{
  "d_model": 384,
  "d_expert": 384,
  "d_shared_expert": 0,
  "activation": "squared_relu",
  "router_score": "softmax",
  "init_std_router": 0.00987,
  "norm": "rmsnorm",
  "norm_eps": 1e-06,
  "beta1": 0.95,
  "seq_len": 512,
  "train_tokens": 421000000
}
Below are experts of layer 3 (counted from 0) of a mixture-of-experts language model. Rows are named down (a neuron's output weights, with its number) and show model dimensions 192-287. Each number is 128 + 24 x the weight over its row's rms, rounded and kept within 0 to 255.
Before each expert's rows: a language model's description of what the expert responds to. This comes from a sample of Wikipedia text that the model never trained on.

# expert 26
What it handles: Prepositions in phrases. Prepositions and preposition-plus-the after nouns or verbs, also starting titles, e.g. of the, on the, from, at, with.
down0 [147 115  91 119 151 129 134 121  74 101 101 154 124 150 122 115  78 105 135 127 133 147 126 147 158 147  94 175 137 121 148 156 102 128 123 126 119 155 107 140  90 135 101 152 147 152 130 189 143  96  92 141 133 156 139 138 128 156 157 180 129 155 134  98 105 124 145  79 136  95 141  97 145 105  98 109 130 105 194 116 138 102 122 170 117 109 117 106 129 142 139 154 144 173 111 168]
down1 [172 156 121 145  92 124 130 103 153  90  79 116 158 143 129 128 145 125 131 142  98 139 145 129 125 154 131 124 161 124 119 149 140  96  84 124 144  93 162 149 128 113 138 151 147 133 144 138 166 139 148 167 146 151 127 109 161 105 119 133  96 154 133 141 107 109  81 115 157 171 109 179 107 129 146 106  99  99 130 117 121 124 158 150 117  94 112 138 129 140 161 113 147 142 122 122]

# expert 28
What it handles: Table separators, symbols. Pipes, dashes, commas and symbols between numbers in tables and scores, such as " | ", –, $, °, %.
down0 [144 144 154 112 120 165 133 116 134 127 113 157 165 153 120 114 175 126 148 119 125 133  91 167 124 138 163 165 162 126 189 125 119 155 105 128 123 130  97 158 115 113 125 117  84 138 167 113 122 122 106  97 139 142 106 159  77  75 100 109 113  97 105 101 108 152 114 103 105 142 140  90 139 138 127 130 109 154 175 111 106 180 151 116 152 162 110 167 127 161 123 129  93 141 142 160]
down1 [153  97 154 155 158 112 117 100  83 125 174 125 107 117 141 117  80 100 164 137 122 143  89 142  53 141  74 110 119  81  95 142  96 125  97  74 127 121 153  80 147  71 120 124 159 121 120 141 115 140  87 101 140 137 157 116 143 104 131 116 127 145 126 153 143 137 174  99 135 137 138 117 115 116  97 124 172 163 115  71 177 108 158 121 128 117 140 133 124 124 133 116 163 136 136 116]

# expert 7
What it handles: Multi-digit numbers. Numbers in tables, scores, ratings and running text, mostly two-digit values like 25, 40, 80, 176, 4/5.
down0 [101  85 148 142 155 133 152  86 161 124 104 137 121 101 144 131 130 154 135 124 118 164 150 132 173 151 140 132 131 150 118 191 148 133 128 114 115  98 146 124 118 120 120 108 119 116 132 145 154  65 141 121  98 133 116 130  56  71 134  82 109 105  93 109 125 145 173 112 175 156 157 183 154 113 117 164  90 136 157 140 123 123 146 127 129 176 137  76 139 125 117 148 119 131 122 201]
down1 [119 174 128 144 126  91 163  96 140 112 124 158 140 119 144 157 159 167 128 111 140 135 172 158 123 143 145 143 146 137 130 154 130 161 125 130 119  92 147 133  56 163 127  67  86 109 159 123 104  89 118  99 135 116 138 122 138 104 160  89 129 153 153 107 139 135 160 152 129 127 160 126 147 122 129 127 142 210 121 141 116 115 118  62 114 101 111 108 131  98 154 117  96 122 112 123]

# expert 3
What it handles: Common nouns, mid-word completions. Common nouns after the or a, and their completing word pieces, such as book, work, grandfather, retrospectives, program, theology.
down0 [126 113 150 121 193 168 149 188 124 167 101 161 136 118 110 141 191 125 160 106 137 131  80  73 113 135 140 129 141 189 143 111 131 116 159 136 125 113 151 125 151 130 108 113 128 133 134 173 120 140 115 107 113 165  87 135 136 115 106 113 124 103 115 126 106 129 128 104 146 147 126  79 146  97 144 141 125 150 117 134 104 129 160 138 116 114  95 118 118  90 125 104 146 120 136 176]
down1 [151 114 138 157 155 153 140 143 134 143 152 129 105 130 132 151 128 163 155  91 147 109 122 138 140 135 144 169 153 129 134 149 113  94 108 173 128 142 129 122 136 135 174  99 142 179  72  99 149 138 125 124 137 142 181 126 156 122 148 160  98 155 153 118 100 152 100 135 177 120 121  76 123 110 112  98 126 137 116 142 130 102  75  91 116 149  96 124  93 120 119 118 116 118 135 119]

# expert 0
What it handles: Decimal points, abbreviation periods. Periods inside numbers, coordinates, initials and abbreviations, as in 22.0, 45°24′, J., U., No., Corp.
down0 [125  73 105  84 110 113 174 148 146 169 154 115 110  93 100 155 112 143 129 104  88 165 147 149 144 139 149 114 147 123 128 146 109 104 120 148 109  72 147 150 134 132 158 114 181 160 151 136 138 143  88 126 136 136 109 155 105 145 132 151 142 113  97 137  59 139 165 125 152 117 100  91 107 118 116 153 132 154 119 101 119 126 164 144 105 146 153 154 139 145 128 123 152  89  90 106]
down1 [156  91 147 111 119 115 139 136 128 116 126 142 127  96 135 124 107 177 163 147 144 104 130 117 130  97 160 104  96  84 115 151  91 139 114 177 139 189  71 116 144 129 139 144 117 154  91 160 167 148 127 110 171 139 114 130 130 174 133 114 170  81 116 104 132 172 148 132 132 136  79 141 120 121 133  92 121 117 129 125 147 127 132 116 151 109 120 129 124 138 107 159 148 108 129 151]

# expert 20
What it handles: Spacing before dates/numbers. Spaces, commas, pipes, dashes and prepositions or month names standing just before a year or number, e.g. Miss America 2016, August 28, 1990.
down0 [178 159 140  99 153 138 123 108 114 124 164 144  91 139 126  90 105 148  96 135 149 141  90 128  93 110 157 140 128 133 170 120 154 124 116 106 145 127 134 126 121 125 152 106 143 159 141 146 136 142 137 155  91 150 125 153 159 152 126 147  98 105 145 108 124  77 111 144 147 127  80 179 135 140 162 141 193 154 146 103 157 192 119 154 143  93 145 103 155 109 121 104 146 172 161 100]
down1 [163  95  97  96 121 130 169 153 102  88 111 106 151 129  91  96 157 120  97 122 130 121 152  86 129 132  94 124 144 115 148 158 113 100 109 122  72 123 113 124 114  89 167 118 124  94 116 132 140 154 142 117 169 100 131 147 106 159 142 123 115  98 130 145 163  91 156 191  98  80 147  95 122  86  89 182 151 140 109 167 144 139 124 104 114 105 118  89 161  86 140 145 126 124 134 132]

# expert 21
What it handles: Dashes and cell closers. En dashes after names in personnel lists, closing parentheses, and pipes ending table cells, such as Kenny Dorham – trumpet, 1989–1993), | $.
down0 [190 125 144 134 118 116 184 110 142 134  96 156 108 144 152 147 143 131 119  78 133 138 121 134 164 148 140 122 131 119 131 123 127 138  96 137  89 137 177 163 147  93 164 152 123 119 108 127  95 148 146 133 126 135  99 118 134 181 118 129 171 112 148 145 116 105 138 101 171 116 130 109  93  96 113 150 118 136 143 131 123 103 174 149 133 115 127 171 140 128 133 126 130 136 100  97]
down1 [122 115 125 140 147 131  80 139 149  92 113 131 121 145 135 142 120 154 139  99 118  86 147 144 115 164 137 139  70 141 157 115 132 122 123 120 131  95 185 127 108 134 167  87 128 119  99 107 106 103 127 141 127 155 128 172 163 131 111 132 190 127 142 101 152 144 118 140 123 118 140 113 123 113 111 136  80 132 130 106 124 110 124 131 145 164 140  70 128 133 123 143 137 123  87 155]

# expert 30
What it handles: Articles and ordinals. Articles, numerals and ordinals before nouns in sports and event narration, such as a, an, two, the first round, second, other.
down0 [129 117 163 109 119 129 105 148 120 141  70 151 136 131 145 152 114 171 146 157 150 127 125 121 110  95  82 151 168  89 185  97 155 155 118 131 140 135  96  96 100  79 144 141  70 119 122 154 140 115 139 167 104 103 152 101 131 122 127 151 172 102  92 145 119  74 137 123 107  97 142 109 148 126 144 192 123 109 115 158 159 182 121 130  99 110  95 129 166 163 130 101 124 132  92 137]
down1 [111  93 157 135 128 157 144 104 140  59 119 132 127 131 121  88 109 104 134 124 112 149 139 151 130 116 144 133  97  64 158 122 156 137 157 106 110 144 138 144 104 109  98 111  86 100 167 130 113 144 131 100 135 175 133 159 116 143 158 115 143 154 125 134 127 137 146 130 124 142 116 136 182  91 102 175 145 141 142  93 148 123  85 127 126 116 147 128 135 140 145 223 160 143 144 134]

# expert 16
What it handles: Adjectives of place. Nationality, direction and -ic/-ical adjectives after "the" or "of the", such as British, American, western, Triassic, political.
down0 [130 118 129 133 107 125 131 127 107 134 155 145 113 109 111 157 138 104 102 148 117 120 118  94 137 180  92 118 151 110 109 110 150 122  91 120 130 163 121 109 115 167 113  96 166 143 108 116 119 140  90 132 131 108 110 144 116 123  96 128 162 152  56 127 111 133 154 158 109 133 141 116 141  83 140 134 129 125 137 138 131 106 118 111  90 111  90 127 105 115 138 103 141 115 133 103]
down1 [100  99 145 128 151 142 114 113 135 143 105  61 146 123 118 137 136 180 114  84  99  97 105 119 111 134  97  89 130 129 120 131 141 145 141 136  69 154 121 165 161 128 112 153 124 139 129  94 122 110 119 157  75 128 163 164 115 151 176 115 156 111 100 103 129  90 139 122 156 113 139 121 156 127 158 112 139 151 125 139 127 140 131 135 123 155 112 136 100  69 147 130 147 116 114 174]

# expert 14
What it handles: Given-name/surname initials. Capital first letter of a name after a preceding name word, especially surnames in credits and cast lists, e.g. Philip Seymour, Vin Diesel.
down0 [142 126 118 119 145  75 120 102 114 110 146 142 124 126 117 159 157 141 154 143 141 113 109 116 142 135 147 101 103  90 154 134 141 115 149 124 108 143 168 139 113 175 170 142  95 129 139 152 101 163 123 123 112 148 142 111 166 142 180 145 142 132 152 152 105 139 103 126 134 134 115  91 161 109 126  76 126 133 152 118 119 143 163 106 159  98 158 151 119  95 123 146 112 122 122 154]
down1 [126 130 137 141 128 176 127 113 113 122  94 110 142 135 152 155 160 154 106  92 124 172 115 170 158 136 116 131 122 149 172 151 148 140 143 121 144 154 124 143 148 189 110 129 160 124 133  76 127  71 174 126 139 144 112 158 149  93 135 174 148 147 186 110 101  94  69 151 141 114 138 129 137 151 109  92 124 169 164 151 158 170 110 117 133 157 166 118 131  86 105 125 108 106 117 152]

# expert 10
What it handles: Year openings, titles. Leading 1 of four-digit years after dates or "in", plus title words like University of, President, Minister, brother.
down0 [130 132 142 145 114  97 118 156 139 142 144 130 123  92 101 118 138 114 115 162 113 121 123 137 129 165 133 109 169 105 112 132 108 130 159 133 156 143 148  68 115 110 140  84  92 126 174 123 154  89 172 103  97 121 140 184 181 113 124 131 130 127 102  96 127 100 132 162 127 120 159 105 140 164 138 124  94 167 161 102 170 101 102  59 124 135 131 129 124 157  91 132  90  95 165 122]
down1 [160 160 118 112 115 135  92 162 163 126 152  82 129  94 134 113 102 106 113 123 123 130 154 127 135 145 146 113 120 167 139  70 120 135 141 127 112 118 157  99 126 112 154 124 141 119 151 166 184 128 128 102 122 150 105 125 141 148  80 155 131 102 144 144 125  76 116 155 139 116 106 147 137  73 102 144 148 158 138 125 129 114 108 117 120 116 136 116 128  97 124 150 163 107 153 107]

# expert 15
What it handles: Prepositions and inner fragments. Prepositions such as of, for, in, with, plus early word pieces in technical or biological text, such as for in forewing, ed.
down0 [106 100 148 135 140 148 143  96  97 136 165 185 138 149 134  96 101 131 147 135 111 136 118 146 145 131 132 118 143 150 119 118 161 128 140 130 137 144 139 184 125 105 131 105 101 167  82 167 116 128 159 104 161 109 155 121 137 114 115 188 173 124 107 160 125 110 119 130 104 103 124 116 102 111 120 141 116 125 150 118 128 130 109 156 156 147 154 127 130  67 122  79 101 126 144 136]
down1 [150 169 109 109 136 102 128 126 116 130 120 112 173 157 139 124 127 123 130 100 113 159 156 134 114 112 147 182 186 125 145 141 126 144 129 142 134 100 123 174 148 192 114 118  72  87 161 138 142 132 119 136 116 123 163 141 136  88 142 117 125  92  69  94 154 119 145 124 144 180 116 101 123 160 111  81 142 147 128 128 143 133 124 170 104  90 142 177 107 104 156  86 149 118 145 116]

# expert 17
What it handles: Pronouns and clause subjects. Subject pronouns and clause openers after periods or commas, like he, it, his, She, which, who.
down0 [131 149 124 102 166 149 149 104 127 105 128 127 151 138 174 139 131 143 161 179 143  84 110  84 102 124 140 119 142 128 129 126 153 116 181 107 130 105 173  92 111 130 158  93  94 110 103 120 116 103 144 131 130 120 160 117 125 142 102 115 162 185 134 123 136 135 102 105 122 113 158  95 156 118 163  88 135 133 117 114 127  97 150 132 135 120 153 115 111  87 135  80 135 138 144 110]
down1 [170  97 157  72  93 103 169 136 162 125 154 142 129 156 148 146 129 136 110 170 130 112 111 125 118 116  95  96 130 118 126 160 115 103  84 116 132 112 112 165 164 152 146 111  75 115 166 122 141 120 154 110 126 156 144 146 129 103 130 123 150 120  91 159 126 148 126 130 136 124 150 164 136 152  99 113 145 125 122 143 103 140 126 137 137 110 158 145 109 137 132 114 150 166 103 126]

# expert 13
What it handles: Auxiliaries and negation. Auxiliary and linking verbs and "not" in clauses, such as has, had been, have, be, may, were.
down0 [145  79 159 118 158 102 156 158 123 141 114 120 188 113 106 103  97 156 121 108 149 150 118 142 126 150  63 166 150 159 118 141 101 105 127 131 117 109  91 106 126  83 131 121 132 137 121 146 133 150 139 155 130  97 125 126 138 148 148 108 175 131 111 113 127 137 122  96  75 103 130 106 152 107 111 121 150 115 133  74 116 142 158 151 126 127 155 142 142 148  74 109 138 150 123 128]
down1 [128 150 143 120 111 154 136 138 127  90 166 141 130 174 108 161  74 139 158 112 110 115 142 132 133  99 144 125 145 150 128 172 156 118 115 134 114 126 123 105 120 136 147 151 132 164 145 130 125 182 165 132 112 166 109  90 129 138 170  94 153 132 116 100 136 161 146 147 137  85 129 120 152 170 143 126 137 145 125 130 137 158  89 104 100 139 147 150 139 106 126  83 137 137 103 110]

# expert 24
What it handles: Sentence endings, year digits. Sentence-final periods attached to words, paragraph breaks before headings, heading markers, and the leading digit of years, such as year., 2008, ==History==.
down0 [138 139 116 143  79 126  78 123  97 141 124 107 160 124 150  89 153 163 107 136 112 170 138 135 118 126 158 136 159 114 108  88 137 117  84 112 119 189 149 128 129 157 154 150 103 180 130 129  99 148 153 147 129  59 138 137 123 162 153 102 148  97 121 142 127 127 136 157  99 115 120 166 177 128  92 104 145 138 117 128 153 149 126 129 131 132 137 135 129 124 108 142 128  79 144 122]
down1 [115 125  98 134 153 137  66 151 128 154 136 139 139 149 137 131  82  96 120 130 138 145 148 129 117 106 132 139 134 113 117  92 127 119  94 112 137 112 159 134 160 143 126 115 128 149 115 119 151 102 156 136 119 141 133  70 174 132 128 163  97 111 151 119 101 124 122 146 108 103 144 139 122 127  88 175 103 121 130 134 115 106 141 145  91 141 158 134 108 197  80 114  81 147 123 116]

# expert 4
What it handles: Foreign name endings. Final pieces of non-English surnames, places and words, such as -ski, -berg, -ić, -sson, -ensis, often in lists.
down0 [147 141 153 157 125 120 168 123 102 132 134 121  64 115 124  83 116 116 104 133 143 140 130 147 129  95 135 121 124 104 117 145 144 158 138 126 100  90 163  85 120 162 132 128 128 157  79 152 102 114 177 129 145 132  79 137 135 143  90 107 157 164 135 128  71 119 110 116 109  86  87 161 110  90 130 125 103  95  88 130 142 162 133 129 115 109 154 163 132 174 152 101 119 111  95 166]
down1 [112 153  92 137  94 137 124 159 111 101 140 138 102 132 111 109 121 122  68 131  75 131  87 166 117 157 159 132 146 139 145  98 138  91 108 148  99 141 145 130 134 158 140 128 125 129 135 148 148  99 154 145  88 151 119  74 146 140  68 104 154 116 142  94 109 126 131 121 150 141 113 134 141 105 122 163 132 123 133 142 146 148 156 163 100 105 148 117 175  90 106 158 114 130  96  98]

# expert 19
What it handles: Conjunctions and articles. Joining words and sentence-level function tokens in prose, such as ", and", "and the", ", the", was, ", but".
down0 [138 201  78 127 143 104  80 178 123  99 150  84 107 175 102 101 107  98 108 139 118 113  97 153 162 155 138 115 128 100 105 164 109 146 123 147 143 115 137 140 128 149 110 117 118 117 125 120 149 131 120 130 101 126 119  69 124 127 128 109  80 117 128 118 152 147 125 102 146 139 103 184 169 105 130 167 155 128 149 148 114 128 153 150 115 164 146 136 123 114 156 146  99 122 150 155]
down1 [ 94 115 136 153  86 104 126 177 125 127 104 134 126 126  88 110 121 160 174  97 108 134 158 152 142 139 153 164  93 141  96 141 104 105 130 131 192 119  92 113 111 140  65 139 157 130 144 112 173  93 109  97  79 120 110 123 145 130 147  97  89  82 106 155 134 144 133  86 126 153 121 157 135 120 126 150 135 144 123 128 121 148 120 134 168 161 156 145  99 131 110 152 140 137 126 138]

# expert 22
What it handles: Table zeros, odd syllables. Single digits, especially 0, inside stat tables, and rare letter pieces in transliterated names, such as -b-, -n-, -og-.
down0 [165 107 107  79 148 141 142 108 135 113 103  99 128 169 120 113  91 126 179 160 122 110 185 119  54 149 133  93 124 117 114 149 134 146 101 135 119 148 116 133 152 125 125 164 136 103 176 176 130 126 134 108 125 124 117 101 118 157 138 150 138 123 108 113 131 142 120 121 148 141 147 178 120 103 100 151 124 143 106 141 110 121 123 162 163 122 152 152 141 122 157 130 118 119 110 112]
down1 [144 120  98 101 133 124 131  81 132 111 146  92 136 137  73 131 131  88 139 102 116 117 128 129 102 156 154  95 108 152 140 145 108 166  83 137 161 143 130 144 110  99 130  99 137 164 169 164 150 137 139  87 114  99 133 100 146 107 119 130 146 120 130 139 155 126 152 108  88 169 129 144 105 129 127 152 115 157 139 152 154 140 115 117 145 112 125 173 148 113 138 140 127 133 119 102]

# expert 23
What it handles: Year and country endings. Final digits of years and last pieces of country or place names, e.g. 2016 as 016, Ghana, Zimbabwe, Brazil.
down0 [144  68  56 148 139 175 116 125 118 139  83 158 126 140  86 166 116 123 123 138  99 149 112 133 143 139 140  90 156 159 114 132 120  88 145  81 135 147 109 112  82 125 133 132 150 118 142 127 179 137 131 136  71 155 131 172 122 145 174 146 123 114 122 181 165  98 135 114 127 126 128 111 140 115 131 133 140 104 117 123 106 136  94 154 100 114 135 128 107 164 137 126 123 159 130 145]
down1 [145 151  93  96 137 126 107 128 155  83 116 104 143 108 152 156 104 144 113 125 143 132 116 156 162 139 110 158 144 171 126 168 142 153 116 142 183 121 154 145 126 146 165 116 107 110 168 112 138 121 157 147 120 122 148 134 107 122 154 125 168 153 116 119 153 122 127  93 115 131 117 134 142 138 140 124 131 139 136 169 115 155 106 129 163 127 157 152 102 113 136 160 167 100 118 135]

# expert 11
What it handles: Past-tense action verbs. Main verbs and verb endings describing events, often after was, to or and, e.g. made, released, resided, rebuilt, killed.
down0 [142 146 159 100 149 142 122  92  99  90 156 111  83  80 106 114 134 148  93 118 154 142  96 100 119 104 171 120 116 129 123 104 121 116  90 127 153 126 155 142 120 105 146 147 149 143 121 114 111 122 153 113 131 105 126 140 115 145 136 119 135 147 139 157  99 129 123  88 137 107 102 100 159 106 142 104 136 111 126 139 143  93 104 161 159 158 147 135 132  96 195 115  96 127 165 163]
down1 [ 99 118 124 131 115 115 105 141 161 122 137 109 144 137 124 117 142 113 156  82 179 137 153 102 170 104  72 155 144 131 101 111 104 111 110 128 111 127 155 148 116 105  99 109 134 125 138 120 149 159 132  85 124 143 153  89 149 153 105 135 124 151 137 105 161 146 122 150 135 122 109 118 144 127 117 110 126 127 121  75 148 144 142 120 106 119 121 191 133 118 148 115 139 107  96 115]

# expert 8
What it handles: Mid-word pieces and plurals. Plural s, possessive 's and other middle or ending word pieces inside longer words and names, e.g. MSNs, Blocks, steeplechaser.
down0 [177 127 134  87 125 131 140 129 115 164 143 169 132 131 112 121 123 130 125 119 139 127 142 145 125 129 130  93 102 122  93 135 119 146  89 117 113 159 125 136 146 159 118 122 123 120 144 120 169 145 129 134 128 100 110 111 125 136 101 133 136 123  88 159 190 155 168  94  95 154  92 130 140 119 154 119 135 116 106 127 109 113 113 159 110 136 176 198 127 132 160 160  74 148 113 110]
down1 [120 106 137 173 156 107  79 109 153 140  96 150 130  95  89 107 101 131 163 153 110 112 149 127 129 155  97 125 108 100 132 138 128  97 156  88 171 114 150 131 149 127 127 154 191 153 139 100 152 111 116 147  61 126 133 126 137  73 106 115 110  98 145 154 128 158 158 131 184 128 115 169 183  96 122 133 144  84  98  76 107 109 129  79 139 165 124 125 103  97 140 101 127  98 102 152]

# expert 2
What it handles: Name-internal syllables. Second syllable fragments inside proper names of people and places, after an initial capital piece, e.g. N-ou-velle, P-oc-ahontas, B-har-atiya.
down0 [123 144 128 198 137 146 119 141 118 118 123 111 124 152 190 160  98  92 153 126 140 133 131 112 121  77 115 113 146 103 117 107 144 130 155 187  89 140  94  78 159 144 152 143 106 169 162 125 111 125  93 126 117 161 125 170 113 142 159 174  95 161 162 126 113 113  94 119 127 163 138 127 114 142 121 139 132 136 111 151 180 117 127 146 143 125 145 127 144 135 147 146 147 109 116 121]
down1 [103 100 183 122 140 122 114 138 120 117 133 104 154  95  98 108 115 115 156 128 163  90 103 110  86 111 106 167 148 117 117 127  98 112 132 153 115 122 124 125  84  94 124 135 156 132 126 181 115 125 154 151 173 110 177 122 149 114  90 120 108 170 167 139 113 109 168 157 113 128 136 141 143 102 162 166 128 134 149 113 103 127 134 142 119 101 147  95 166  84 125 124 136 119 120 121]